{
  "n_experts": 32,
  "experts_per_token": 4,
  "normalize_top_k": false,
  "num_key_value_heads": 1,
  "norm_eps": 1e-05,
  "beta1": 0.9,
  "decay_fraction": 0.652
}
Below are experts of layer 6 (counted from 0) of a mixture-of-experts language model. Rows are named router (the router's row for the expert), gate (a neuron's input weights, with its number), up (a neuron's input weights, with its number) and show model dimensions 0-127. Each number is 200 + 30 x the weight over its row's rms, rounded and kept within 0 to 999.
After each expert's rows: "comes after" lists some tokens at least twice as common just before its tokens as in all text. This comes from a sample of Wikipedia text that the model never trained on. Tokens count by the router's weight.

# expert 9
router,177,206,212,195,203,175,251,236,224,175,198,209,149,173,196,221,254,201,177,228,190,160,208,196,153,205,176,195,204,169,188,125,193,220,193,227,201,215,120,165,157,223,227,234,195,188,202,202,226,260,205,212,200,248,179,266,182,176,210,167,195,235,206,211,205,165,240,168,212,155,157,182,254,205,177,210,169,182,252,223,162,205,183,146,232,213,161,184,218,241,256,248,209,207,218,207,181,207,180,188,174,176,181,232,173,181,215,196,254,207,218,147,174,159,173,136,188,264,189,261,174,195,195,210,220,213,238,204
gate0,169,188,248,189,169,199,245,237,244,186,167,177,225,250,254,176,214,151,194,212,170,201,158,204,162,204,248,178,223,192,248,220,192,159,210,181,196,196,223,196,168,251,215,216,193,218,221,226,197,199,225,207,269,223,217,166,188,184,193,216,132,112,184,182,234,217,170,194,169,190,178,255,173,194,219,180,166,136,170,228,153,218,255,194,153,179,228,217,185,160,208,214,220,262,270,226,215,187,223,176,193,186,212,240,183,200,230,201,184,189,209,197,209,212,202,191,184,191,199,262,254,178,251,197,185,238,188,219
up0,162,213,213,186,196,167,216,234,262,186,138,187,178,257,192,192,184,206,216,189,167,175,193,198,110,216,261,197,198,220,220,229,201,178,186,190,196,202,158,162,146,241,202,216,198,197,175,232,197,228,204,189,262,201,167,212,148,182,223,206,182,148,207,218,245,182,213,233,184,184,167,217,185,218,208,162,180,158,170,198,191,219,240,181,235,149,222,210,204,194,160,239,236,239,269,211,169,209,172,160,173,176,214,165,189,216,233,183,197,181,229,132,192,164,214,200,162,190,213,226,207,213,236,226,194,232,142,282
comes after: "-", "\n", " (", " |", ":", ")"

# expert 13
router,209,189,239,196,172,173,209,216,258,234,216,210,226,168,253,231,185,170,196,214,153,186,176,193,185,188,199,208,192,169,210,156,236,188,223,206,239,230,143,170,190,226,202,209,197,238,233,196,233,267,234,228,218,221,206,225,166,238,164,174,146,201,156,192,238,195,211,184,135,157,208,183,186,223,227,246,205,163,218,199,202,220,182,157,144,246,191,165,178,167,239,194,195,180,194,232,196,178,219,174,211,148,158,217,129,194,155,214,182,230,191,181,185,198,150,109,228,246,189,252,206,184,211,208,241,231,196,207
gate0,174,205,183,156,186,151,161,231,229,197,206,200,223,283,228,250,216,225,154,187,217,178,167,182,244,180,198,231,231,183,207,227,214,139,207,225,213,228,188,213,222,167,206,218,165,155,229,191,220,203,151,179,211,238,202,246,218,166,221,210,254,172,232,223,241,233,139,165,234,188,191,188,203,201,178,200,242,207,228,166,193,177,156,232,169,206,212,203,236,208,162,230,171,217,199,176,164,245,201,125,197,154,159,228,227,185,246,221,167,123,203,197,164,194,183,208,188,214,174,246,205,214,175,136,226,183,182,193
up0,174,119,167,182,154,210,191,158,230,196,160,231,178,175,254,251,247,160,218,174,206,193,241,210,168,177,202,224,203,226,173,178,162,143,190,204,229,222,169,250,204,204,192,241,185,204,187,189,210,231,159,169,180,231,205,223,203,175,196,201,226,178,181,162,218,216,180,189,255,187,248,155,224,211,181,206,233,205,178,183,155,214,141,214,190,208,248,191,211,179,211,200,152,196,208,136,182,184,237,164,224,207,181,136,171,221,143,179,182,165,199,186,184,166,230,201,193,204,237,224,215,147,145,233,236,272,179,217
comes after: " U", " A", " I", " O", " C", " 19"

# expert 1
router,179,152,226,167,173,219,223,207,246,175,227,224,181,225,241,205,185,227,148,251,194,130,182,162,152,150,169,170,206,214,171,198,182,226,271,172,196,201,166,170,162,228,155,238,205,221,195,242,244,217,188,210,217,221,211,171,183,196,220,134,165,226,158,220,172,155,219,168,182,151,179,216,235,213,181,244,180,158,237,221,204,172,204,202,206,230,137,177,188,172,203,204,231,191,192,201,261,237,173,166,164,180,173,214,176,238,179,166,224,166,234,181,200,130,146,177,189,245,214,195,194,206,195,217,202,206,198,221
gate6,181,191,213,175,140,195,211,193,182,176,214,175,223,193,242,245,202,167,173,195,198,209,225,203,253,214,250,152,215,133,177,217,284,212,271,204,163,222,212,251,208,185,228,216,183,216,228,175,190,174,196,185,194,198,191,188,165,224,228,221,234,170,197,239,188,194,211,194,199,166,237,164,207,178,187,161,225,228,227,258,288,158,249,200,204,205,259,186,262,211,244,255,167,173,172,221,204,209,202,225,184,220,184,169,179,250,186,211,264,183,194,234,168,216,159,187,233,217,178,200,201,171,195,217,217,195,207,148
up6,165,204,183,207,207,236,191,206,163,164,202,268,213,237,250,220,215,229,244,141,204,200,178,188,248,197,245,204,229,172,203,209,297,225,254,227,177,194,219,225,228,191,237,194,166,240,224,133,224,169,195,199,159,201,189,182,212,162,170,176,174,191,173,196,169,168,181,195,161,211,199,184,172,208,212,164,242,190,166,221,266,135,255,223,186,173,206,155,218,190,180,192,185,203,205,204,213,199,226,187,173,209,217,232,224,225,171,147,213,211,159,167,194,205,206,211,244,205,181,190,120,193,198,175,231,212,223,129
comes after: " ", " of", ",", ":", " with", " a"

# expert 7
router,132,202,201,209,198,144,182,260,246,175,212,260,236,173,192,247,201,207,170,211,161,181,188,166,173,193,144,187,187,186,169,188,186,154,208,205,188,244,111,181,184,194,190,225,167,213,212,224,260,277,204,196,253,246,186,252,170,233,179,198,199,198,217,237,244,203,203,195,185,159,177,186,266,213,202,225,188,214,201,201,198,237,189,155,201,242,216,183,177,184,197,226,206,248,222,217,217,200,205,167,191,175,174,244,175,235,208,195,239,214,210,148,164,166,170,165,175,272,215,240,180,188,205,214,216,212,184,205
gate0,185,172,264,178,180,132,142,170,181,211,192,194,220,161,225,194,189,181,196,179,178,162,163,193,190,207,191,225,186,210,198,212,201,200,202,204,85,242,206,187,197,198,258,211,178,217,213,153,206,211,185,234,166,209,183,165,152,186,187,182,200,218,234,218,167,238,205,179,221,243,232,169,224,145,210,156,219,172,208,176,216,229,119,204,198,225,247,223,190,243,235,242,185,190,175,208,222,220,226,209,233,190,190,194,207,195,224,145,232,227,180,244,211,199,189,202,261,289,223,227,213,175,165,174,195,198,175,155
up0,222,234,225,119,261,150,179,245,217,239,186,227,206,200,157,170,196,216,167,252,215,201,219,183,191,190,208,166,245,176,178,185,193,251,157,234,214,188,185,188,156,255,211,189,195,202,201,205,235,231,166,150,204,196,193,247,221,193,209,197,233,203,183,190,248,209,187,216,222,199,216,185,165,217,205,189,220,181,220,203,200,178,209,189,157,152,216,203,181,213,130,165,241,193,238,233,166,190,174,191,195,207,199,238,215,206,172,165,140,155,151,175,145,178,257,161,201,197,194,255,162,205,275,200,219,211,223,134
comes after: "\n", "-", " Re", " De", " Al", " E"

# expert 0
router,187,212,195,211,196,167,212,208,231,200,245,248,211,199,179,219,216,171,167,205,204,185,194,160,214,149,174,191,202,146,167,161,213,179,237,242,247,254,187,177,148,239,172,240,244,218,226,156,195,200,147,146,210,241,208,238,185,225,180,157,180,204,184,249,232,163,227,168,143,144,215,190,217,172,246,227,178,172,244,236,213,219,172,164,189,261,229,192,170,197,233,213,190,217,208,226,251,222,209,219,167,174,169,275,167,202,192,215,225,247,223,219,207,201,180,170,238,196,229,194,191,190,143,183,233,218,231,165
gate0,188,250,282,208,99,174,240,196,203,219,203,241,190,225,170,202,226,175,152,183,197,167,167,179,186,169,248,201,194,213,166,189,166,237,243,255,212,253,217,191,275,225,200,180,180,177,206,170,201,192,261,164,223,216,206,242,209,151,180,232,200,168,187,161,234,230,168,185,232,245,217,170,211,213,186,215,205,205,234,219,168,188,195,219,179,244,139,208,172,226,205,220,180,190,219,200,235,210,136,181,205,202,250,193,164,193,219,132,205,165,204,206,185,212,206,216,199,257,179,245,203,206,232,199,182,219,217,210
up0,171,223,233,166,174,223,252,210,191,280,194,177,222,174,197,166,187,213,197,172,206,224,202,168,220,170,196,220,195,214,191,198,216,206,239,220,219,224,174,227,214,189,194,177,177,141,281,175,212,179,215,221,184,185,191,240,195,226,140,186,228,175,212,171,232,189,176,166,220,255,201,178,220,206,159,154,225,236,178,238,194,142,223,230,138,252,197,233,227,215,220,197,197,196,227,185,217,225,169,220,199,198,258,185,227,231,195,148,214,164,231,184,152,270,217,221,246,213,132,242,235,167,264,194,214,183,208,185
comes after: " the", " G", " pro", " re", " as", " p"

# expert 14
router,178,190,188,156,206,164,220,219,212,177,211,225,203,216,211,195,187,175,157,213,210,167,176,184,172,169,184,161,205,197,161,199,223,225,240,187,222,226,189,119,157,251,142,212,191,200,222,228,210,224,199,191,186,279,202,219,132,211,218,204,193,203,206,251,220,154,244,148,214,179,197,162,159,202,226,258,163,173,208,195,191,206,240,188,187,251,208,189,193,150,181,177,189,176,199,181,217,234,185,175,174,144,174,218,162,195,211,165,249,211,195,203,171,145,185,197,216,275,245,214,189,210,178,273,234,229,241,150
gate1,163,234,264,177,251,202,191,222,238,265,177,205,204,170,149,223,148,117,190,199,179,242,207,185,156,217,170,158,198,224,204,185,194,205,192,192,198,207,211,168,246,163,196,219,174,183,247,187,170,243,186,208,192,194,195,221,238,229,232,164,197,203,184,135,196,175,239,215,215,173,204,209,182,207,205,215,175,213,180,189,273,228,195,261,133,230,222,200,271,182,199,170,260,195,205,140,278,227,208,239,200,207,195,189,200,200,198,164,207,222,223,180,241,230,196,189,218,207,191,197,218,183,143,184,232,211,226,185
up1,210,232,227,183,234,186,224,240,271,228,157,207,175,179,207,220,187,143,216,183,279,227,194,233,149,242,248,199,264,161,184,210,189,202,192,133,148,213,198,208,209,188,199,137,140,222,154,178,198,172,215,218,158,156,214,209,215,245,234,188,218,154,237,204,249,211,192,196,222,158,190,182,222,216,212,179,225,162,208,206,210,175,221,213,156,173,199,230,205,158,207,164,150,186,164,186,167,175,153,209,189,185,223,218,186,190,192,153,207,252,216,193,223,192,201,192,253,185,188,249,136,214,213,222,232,181,186,198
comes after: " ", "ed", " a", " re", " con", " in"

# expert 19
router,173,166,257,244,164,159,241,219,199,202,199,204,259,194,209,167,209,143,206,278,199,198,184,157,194,147,184,222,203,161,227,183,214,219,156,198,206,187,169,170,190,222,150,193,188,238,218,202,204,235,201,207,214,263,215,219,222,199,217,185,185,184,136,214,213,180,283,127,174,198,178,149,165,218,202,231,159,187,192,176,179,149,207,169,204,210,210,145,185,180,203,149,238,173,220,206,198,174,204,183,223,192,181,255,157,185,195,195,213,238,241,137,187,229,216,175,191,204,230,231,199,208,214,186,241,192,260,225
gate0,196,205,165,192,183,186,185,186,227,166,171,201,190,181,205,188,176,177,188,172,158,181,178,143,262,180,180,171,214,170,186,174,251,193,210,143,209,198,222,229,171,200,143,181,184,178,260,179,209,198,166,189,262,244,231,210,230,168,210,190,226,146,230,213,223,154,173,200,149,169,203,212,198,171,221,189,167,163,198,283,201,206,190,159,178,225,212,201,177,246,131,220,187,175,165,183,191,203,183,181,240,199,188,297,148,222,260,208,216,251,225,243,202,238,177,203,222,201,198,153,202,193,187,201,231,199,240,183
up0,159,197,163,210,262,207,208,193,157,123,170,237,184,129,152,282,225,229,207,218,143,209,196,182,199,167,174,186,219,222,181,234,226,171,159,242,240,147,181,161,143,207,153,232,180,215,195,206,207,193,262,227,217,231,218,203,210,212,234,192,194,173,159,179,270,155,186,226,186,180,193,164,215,196,208,197,188,228,188,215,222,171,222,177,195,181,234,182,165,173,169,192,197,163,198,280,213,222,192,190,181,247,239,162,154,188,211,209,184,169,181,218,227,234,224,217,222,227,215,189,236,212,221,179,207,170,192,196
comes after: " F", " f", "f", "t", "g", "F"

# expert 16
router,158,197,220,200,191,166,221,239,164,179,218,217,221,136,214,198,181,220,189,173,223,152,207,174,189,161,177,217,189,169,197,171,178,162,189,226,234,210,144,181,155,215,190,210,172,191,172,192,184,266,217,162,232,239,207,248,214,235,214,197,181,164,161,240,217,153,237,183,180,135,161,159,246,180,235,267,181,175,210,247,200,223,234,155,220,237,213,154,198,224,183,214,213,192,191,197,244,242,196,224,202,185,184,251,149,207,211,188,220,249,225,205,196,227,243,147,155,206,181,210,175,257,212,218,196,257,245,187
gate0,187,185,203,188,204,202,272,188,273,190,161,195,178,159,211,174,137,198,190,195,199,204,209,203,201,226,209,148,192,196,182,185,179,194,248,179,210,198,158,201,212,178,185,230,189,206,201,232,213,263,173,252,218,207,224,198,207,224,166,206,202,171,199,205,160,194,187,238,191,233,178,188,243,213,207,230,160,174,199,111,183,209,167,220,213,182,241,238,207,198,217,191,184,178,235,196,202,148,282,194,223,201,172,180,202,234,243,180,197,141,233,225,138,181,181,122,146,199,196,263,236,216,164,236,220,250,175,228
up0,216,227,205,200,201,193,233,203,215,161,190,197,147,194,213,126,205,215,202,187,209,162,174,204,194,197,226,258,184,210,154,181,209,231,212,180,199,186,190,183,196,173,146,224,187,154,236,196,190,222,199,253,221,198,173,201,246,239,124,194,157,232,211,183,115,249,205,222,180,160,212,122,218,188,211,240,188,218,160,133,224,205,163,219,163,196,228,217,171,193,208,194,184,186,130,171,170,199,214,169,240,195,195,152,174,140,136,198,194,170,197,212,211,190,212,183,206,188,192,165,228,221,203,255,240,229,211,151
comes after: "s", " |", "re", " Se", " De", "e"

# expert 15
router,213,147,207,243,189,207,209,222,205,226,223,213,266,196,222,180,235,190,140,255,192,195,200,169,181,157,189,205,179,151,182,198,253,228,208,182,228,239,193,208,171,220,165,217,223,221,225,188,210,236,172,188,208,241,232,227,185,216,198,138,205,245,148,254,225,187,244,135,194,186,187,140,172,223,226,215,183,183,267,211,191,140,180,173,190,266,212,183,149,183,232,178,170,184,213,190,243,191,250,193,213,184,147,231,189,251,187,210,177,253,220,219,192,182,208,174,211,209,207,229,213,180,150,216,262,207,220,195
gate6,212,219,190,172,196,239,177,221,192,222,163,199,226,233,216,253,192,96,198,258,172,180,203,267,191,182,228,223,180,216,209,193,182,186,194,208,165,174,221,218,222,199,232,170,165,168,191,248,255,219,176,142,198,237,197,191,203,198,197,224,219,254,220,191,191,223,226,152,233,199,201,179,203,178,169,223,219,250,220,179,211,193,200,227,179,271,140,197,193,232,209,131,185,236,234,186,261,201,259,177,161,203,141,239,192,232,227,201,201,197,228,184,171,212,185,192,194,144,191,180,228,232,172,217,157,221,169,219
up6,166,201,233,250,195,158,233,176,228,192,227,200,240,204,206,222,188,157,213,200,179,209,201,219,227,206,192,160,225,262,207,217,217,151,251,144,208,144,194,191,133,216,213,246,168,174,199,204,196,210,141,165,239,223,208,168,180,268,181,208,186,172,235,215,212,188,232,195,219,199,192,231,220,223,232,228,186,174,218,195,233,213,185,216,207,206,241,193,257,250,210,214,230,252,252,228,202,241,203,179,191,213,137,161,166,215,241,191,167,221,225,157,254,138,207,141,180,228,241,193,233,174,164,198,163,213,184,215
comes after: " the", "'", " a", " The", " on", " f"

# expert 6
router,243,166,172,246,203,151,207,212,215,158,221,208,201,204,161,182,204,210,185,266,199,144,207,166,166,181,189,208,186,227,151,178,221,207,205,210,207,215,175,210,181,256,157,213,173,195,195,237,207,245,182,194,258,251,231,227,174,211,174,189,178,190,153,211,192,180,235,169,207,198,134,170,169,240,254,217,225,144,251,211,192,187,252,177,164,217,221,176,166,188,195,189,191,177,180,147,219,193,200,175,195,133,220,208,167,256,208,188,187,177,259,225,207,203,186,163,168,262,230,277,198,239,228,169,214,204,216,205
gate6,151,198,203,186,115,207,219,188,198,203,228,190,218,167,203,184,230,206,217,245,246,217,221,209,160,195,157,158,193,200,195,169,184,191,218,259,167,162,219,183,272,207,207,258,184,256,233,178,176,205,225,178,182,214,231,225,233,242,173,171,194,205,165,155,195,205,319,191,217,202,218,212,214,210,182,183,185,173,175,169,202,130,125,214,225,196,225,216,206,242,213,252,199,225,235,177,203,171,201,198,219,189,121,221,194,193,171,220,177,181,244,200,165,227,177,189,207,197,210,220,177,189,222,199,187,226,231,165
up6,196,192,210,190,223,220,256,204,153,162,198,188,223,239,183,223,257,194,247,197,269,170,197,201,222,156,193,199,225,178,154,212,224,230,194,225,158,178,214,206,234,199,169,199,134,199,163,158,187,169,176,177,200,186,244,223,223,182,282,156,240,151,177,191,222,164,256,184,226,192,166,223,203,207,247,181,177,198,122,181,222,188,206,212,227,220,210,216,167,249,202,244,200,181,207,187,209,146,174,190,160,201,175,172,213,178,212,203,193,199,242,229,168,233,163,255,200,202,191,139,199,185,269,188,182,213,229,163
comes after: " in", "st", "d", "in", " In", " of"

# expert 4
router,187,161,207,169,195,181,225,226,219,190,223,234,186,209,233,213,182,223,180,227,215,152,186,148,182,206,162,177,237,213,164,179,159,192,222,182,210,216,168,141,188,251,158,198,167,244,200,243,202,213,159,191,231,244,210,197,165,209,231,180,175,205,194,258,232,151,221,160,235,159,172,153,199,216,234,269,160,171,246,218,190,194,194,224,233,228,215,162,221,155,204,188,204,216,216,213,225,219,193,147,168,174,162,185,181,233,159,135,199,200,209,187,144,134,171,161,231,229,233,224,170,228,209,228,222,249,240,176
gate6,205,229,209,194,184,170,178,213,160,256,279,153,268,166,223,176,186,192,218,220,218,167,190,237,159,213,210,187,204,163,223,169,213,203,194,219,173,181,198,219,220,208,205,251,204,237,184,160,241,190,220,173,254,209,213,215,231,234,196,251,166,193,186,186,212,196,223,174,183,192,275,196,202,225,227,212,139,219,190,224,210,177,151,182,157,254,245,248,216,135,186,226,194,214,215,231,214,167,257,206,157,183,208,157,172,242,181,266,170,241,148,219,244,198,188,198,226,216,175,215,211,154,192,191,176,168,189,190
up6,196,204,195,199,211,155,216,178,161,255,144,175,211,205,192,214,218,193,238,213,223,164,162,223,205,199,230,188,253,193,203,208,157,160,227,166,181,170,219,199,234,243,133,211,230,230,155,193,186,173,203,223,179,206,209,196,184,180,256,204,209,138,189,171,156,214,216,191,215,179,271,156,168,229,239,191,163,251,187,230,226,196,163,222,168,230,208,253,190,185,122,180,165,202,195,226,210,258,217,232,185,230,170,158,183,208,198,231,163,180,158,211,202,225,172,224,248,214,270,226,163,184,230,229,195,151,187,204
comes after: " ", ",", " and", " a", " d", " of"

# expert 30
router,173,172,210,211,172,191,254,228,211,181,210,236,251,183,208,257,203,165,148,187,181,141,198,175,185,201,167,177,172,172,210,180,222,214,262,157,193,214,162,138,173,243,161,215,188,227,222,211,228,222,210,216,218,242,218,220,175,252,224,203,228,222,185,196,215,151,209,152,198,178,199,180,196,203,212,256,190,154,214,214,203,197,224,129,206,218,198,146,218,199,217,192,242,205,172,184,225,205,197,162,151,165,149,203,152,226,230,188,218,193,235,179,189,146,164,134,225,257,235,217,220,237,182,237,258,228,214,208
gate0,222,170,211,233,145,213,244,166,221,195,214,239,204,198,236,150,242,216,148,218,229,246,270,147,229,169,192,164,174,211,224,212,207,246,264,192,205,200,190,202,180,203,196,190,221,157,160,231,188,238,195,220,240,216,191,218,265,202,192,257,172,252,175,166,184,150,196,225,162,189,168,195,188,186,213,234,183,213,163,170,200,218,216,189,194,233,238,161,248,162,219,197,172,214,192,165,236,180,202,195,243,198,152,207,217,251,204,199,218,180,173,208,212,188,187,170,225,224,192,207,229,169,270,174,264,180,193,262
up0,207,221,212,250,188,200,186,199,180,156,203,226,198,213,247,178,185,216,230,188,186,232,227,191,218,188,203,192,148,133,190,212,164,237,200,171,147,141,178,206,156,212,214,226,184,182,187,192,138,192,181,175,240,218,172,172,219,167,160,211,157,185,214,179,225,177,169,200,192,214,232,131,258,189,181,171,229,198,153,222,256,197,188,213,188,159,181,151,197,200,203,205,218,184,163,196,203,163,248,185,176,197,213,219,218,244,225,218,244,169,179,202,211,243,198,169,243,113,171,227,195,190,263,171,212,159,196,286
comes after: ",", "s", "\"", "son", ")", "ers"

# expert 29
router,212,211,232,236,192,186,236,217,182,165,234,187,230,186,204,226,185,181,144,207,217,132,190,187,170,142,153,211,199,178,142,116,162,208,211,206,223,251,150,209,183,266,215,206,199,215,170,209,200,241,192,172,209,260,202,240,169,193,214,187,193,224,194,209,246,168,249,154,194,175,117,204,254,224,244,222,178,147,183,190,217,222,235,185,176,212,234,184,204,203,223,203,238,173,243,204,221,238,206,171,179,164,196,185,211,204,188,207,164,171,213,219,226,170,176,149,178,229,223,193,176,171,176,239,183,245,226,164
gate0,193,187,173,168,175,164,234,251,208,211,244,231,245,242,226,219,231,153,178,205,224,203,197,205,135,151,211,247,180,244,185,193,226,234,196,171,260,218,166,222,197,241,128,211,204,203,177,256,252,212,107,189,192,234,202,176,197,191,188,190,215,186,202,242,184,165,172,201,198,219,222,171,240,214,184,195,209,200,197,265,200,219,152,166,200,181,181,217,261,197,167,184,221,151,249,120,193,233,209,170,242,175,209,195,218,214,229,224,228,210,184,158,227,222,185,207,199,203,164,237,198,163,208,181,223,233,198,203
up0,163,183,162,160,192,210,249,182,188,247,260,246,186,193,166,205,257,255,205,237,225,212,233,176,153,141,230,212,195,229,178,189,194,241,188,274,243,209,178,226,209,221,186,138,217,193,146,237,180,181,162,183,159,236,225,243,230,193,257,230,198,173,210,226,186,161,176,177,193,257,207,170,235,182,167,161,236,195,164,203,190,214,219,196,237,192,133,152,199,184,207,201,211,217,291,210,190,197,201,198,153,185,203,162,218,162,194,215,201,202,217,186,215,202,201,183,206,220,193,204,239,237,208,175,207,237,175,228
comes after: " ", "s", " S", "S", " 19", " 1"

# expert 3
router,197,169,248,206,200,208,203,217,249,204,221,208,201,216,246,211,163,195,189,232,186,136,175,170,201,187,172,233,240,167,167,132,211,225,189,193,168,216,135,158,172,202,213,211,202,216,226,209,215,247,198,159,222,206,213,238,193,238,195,190,162,211,117,239,254,193,214,161,168,167,163,160,211,188,207,233,182,146,232,192,174,168,232,201,219,225,191,202,199,180,257,175,236,179,232,220,213,152,174,203,203,175,172,192,141,191,150,148,229,240,203,159,167,193,193,162,240,238,203,251,209,186,205,249,222,246,234,200
gate6,168,192,204,235,170,159,181,198,219,200,216,263,217,156,223,179,222,221,193,237,249,191,192,211,205,161,200,184,164,197,208,180,229,226,176,170,141,206,197,263,165,201,188,196,153,203,228,181,225,223,166,158,140,198,207,174,207,200,230,204,227,212,192,221,266,184,213,163,244,226,260,176,223,235,187,241,138,164,189,269,223,142,163,188,126,187,198,168,182,198,162,185,182,209,168,198,160,206,203,206,167,159,180,225,218,206,212,222,175,252,190,159,193,209,179,222,222,192,228,217,201,140,209,228,194,143,245,236
up6,212,228,181,233,153,175,204,194,196,212,209,214,189,193,199,190,188,226,176,232,232,218,183,213,164,209,182,226,193,179,237,171,245,271,217,227,158,132,193,218,161,210,190,222,190,199,219,196,199,211,94,200,179,202,202,162,241,221,211,206,246,157,158,229,197,221,193,203,201,243,256,119,247,231,204,226,158,186,253,167,203,159,179,219,162,225,136,236,143,174,161,211,206,229,170,215,181,226,216,120,217,179,177,181,192,205,198,222,197,212,222,215,159,208,206,202,185,166,188,155,253,209,208,184,209,186,200,160
comes after: " T", " C", " F", " B", "B", "T"

# expert 8
router,196,221,223,189,184,202,227,193,225,219,238,171,155,221,237,177,196,231,163,225,213,95,212,194,149,168,208,223,209,162,198,108,194,222,212,200,188,225,192,138,160,221,185,251,209,213,186,229,219,238,215,229,246,238,189,223,142,199,219,183,191,234,227,189,219,163,228,166,189,208,202,210,206,240,214,285,155,169,260,177,193,206,222,223,177,259,206,224,224,178,214,225,202,206,214,204,191,205,190,171,160,182,222,229,143,241,187,173,213,197,209,186,161,193,166,168,190,237,219,240,199,196,184,215,187,216,276,207
gate1,191,151,245,232,142,164,240,174,226,166,236,200,196,231,195,203,167,198,162,168,153,163,214,227,141,145,264,198,193,189,176,225,250,214,236,201,213,274,181,194,222,165,187,254,222,194,176,203,165,200,195,185,263,200,180,158,205,211,194,191,191,172,229,215,191,210,208,177,197,213,184,224,196,204,291,263,190,205,167,192,176,210,201,239,150,208,268,183,266,182,197,212,174,180,220,171,226,181,262,225,207,153,210,195,190,193,233,215,216,229,201,274,192,220,184,194,167,208,189,213,191,193,162,217,207,186,183,205
up1,151,199,265,229,211,119,256,188,156,131,221,170,201,230,229,202,167,221,188,224,197,169,223,195,207,163,214,191,185,187,181,200,207,200,171,134,176,230,202,204,200,135,170,261,211,200,197,277,161,187,179,259,257,194,200,218,225,227,190,191,202,193,222,219,227,181,173,167,196,214,212,220,233,226,260,266,149,236,246,143,174,202,189,190,167,188,239,191,183,225,239,205,179,210,228,208,172,183,157,213,196,169,200,202,179,176,212,190,237,225,207,229,198,193,206,196,216,206,227,220,194,185,210,270,203,192,231,248
comes after: " |", " ", ":", ".", "-", " ("

# expert 11
router,192,204,248,217,203,174,198,243,231,162,209,188,214,195,224,187,169,219,164,213,216,152,176,153,217,198,184,198,218,189,185,141,198,241,205,177,160,239,177,153,208,239,224,207,208,211,195,219,221,221,183,138,218,236,198,244,197,218,213,202,142,242,166,223,254,184,231,180,169,181,133,195,180,219,210,198,144,133,219,179,157,176,269,194,191,219,222,183,226,179,206,170,268,147,193,219,201,204,157,175,191,152,216,214,165,188,138,189,187,195,226,180,183,208,171,151,192,214,223,262,204,195,240,247,205,238,255,214
gate6,153,181,202,120,232,241,189,252,152,206,219,216,209,275,152,226,249,189,168,198,230,203,269,201,202,165,222,220,223,168,200,211,180,231,187,258,194,202,171,162,217,240,192,222,123,181,186,223,193,171,170,179,237,194,204,277,161,232,182,209,239,202,225,252,186,190,229,156,174,120,175,202,238,215,230,206,210,187,181,236,229,240,186,193,186,187,172,199,185,159,192,197,176,181,191,204,165,265,163,233,208,192,209,193,231,224,254,173,201,215,212,189,182,182,227,182,178,216,218,220,215,212,195,217,195,222,162,184
up6,152,134,208,180,231,172,179,198,217,192,199,212,221,241,162,239,191,148,229,159,189,239,214,198,209,140,241,191,249,186,142,226,198,219,237,219,204,208,204,153,227,159,228,170,144,214,231,196,198,183,192,208,203,200,207,183,150,211,210,185,183,204,230,204,167,154,226,228,196,153,198,188,172,198,184,195,183,129,158,203,171,200,212,242,212,180,242,192,210,211,205,217,145,178,237,206,197,206,197,181,206,161,165,249,273,191,260,173,175,163,204,192,222,258,156,179,189,205,243,171,157,139,214,205,204,218,180,132
comes after: " M", " 1", ".", " m", " 3", "M"

# expert 31
router,186,175,224,188,164,177,222,227,187,156,241,217,260,222,200,237,199,152,144,233,220,173,185,176,192,170,187,183,199,176,198,206,227,183,236,180,216,207,176,157,142,238,179,251,209,159,199,212,200,191,161,187,193,277,215,207,156,227,201,201,189,236,196,249,216,163,256,150,218,160,164,144,194,222,235,233,187,193,224,225,218,149,218,148,197,237,228,162,205,182,224,189,173,193,184,177,212,223,192,163,163,157,184,198,173,234,216,179,183,166,209,193,218,158,185,143,219,254,259,216,238,204,203,214,245,238,218,147
gate1,217,183,190,169,159,229,228,198,221,224,260,215,156,167,221,216,150,224,199,227,200,151,194,199,180,169,205,182,254,168,134,220,186,221,178,268,185,206,193,285,180,223,170,220,210,149,240,239,243,240,165,224,190,190,197,274,203,171,218,168,223,188,209,182,196,217,218,222,231,170,231,192,191,219,191,196,191,191,265,225,214,219,178,231,188,169,156,180,212,199,200,248,179,204,195,217,162,225,195,222,187,251,168,204,244,181,200,260,220,195,235,186,194,196,212,201,257,202,160,274,183,231,200,224,157,184,252,202
up1,191,196,243,232,148,207,178,252,205,163,204,238,181,164,214,209,211,185,195,158,249,171,234,171,219,157,191,217,177,209,220,224,170,192,205,174,138,224,225,200,207,204,249,244,215,183,169,226,223,215,142,198,202,182,186,200,193,148,183,207,246,275,221,213,219,214,203,208,219,213,208,197,168,179,164,205,190,199,204,214,274,200,255,193,178,181,191,205,227,210,203,239,193,145,144,168,255,213,137,241,208,191,181,177,226,234,270,227,180,206,194,183,191,129,162,237,245,174,202,171,245,158,201,205,222,166,241,174
comes after: " to", " was", " and", "ed", "ly", " had"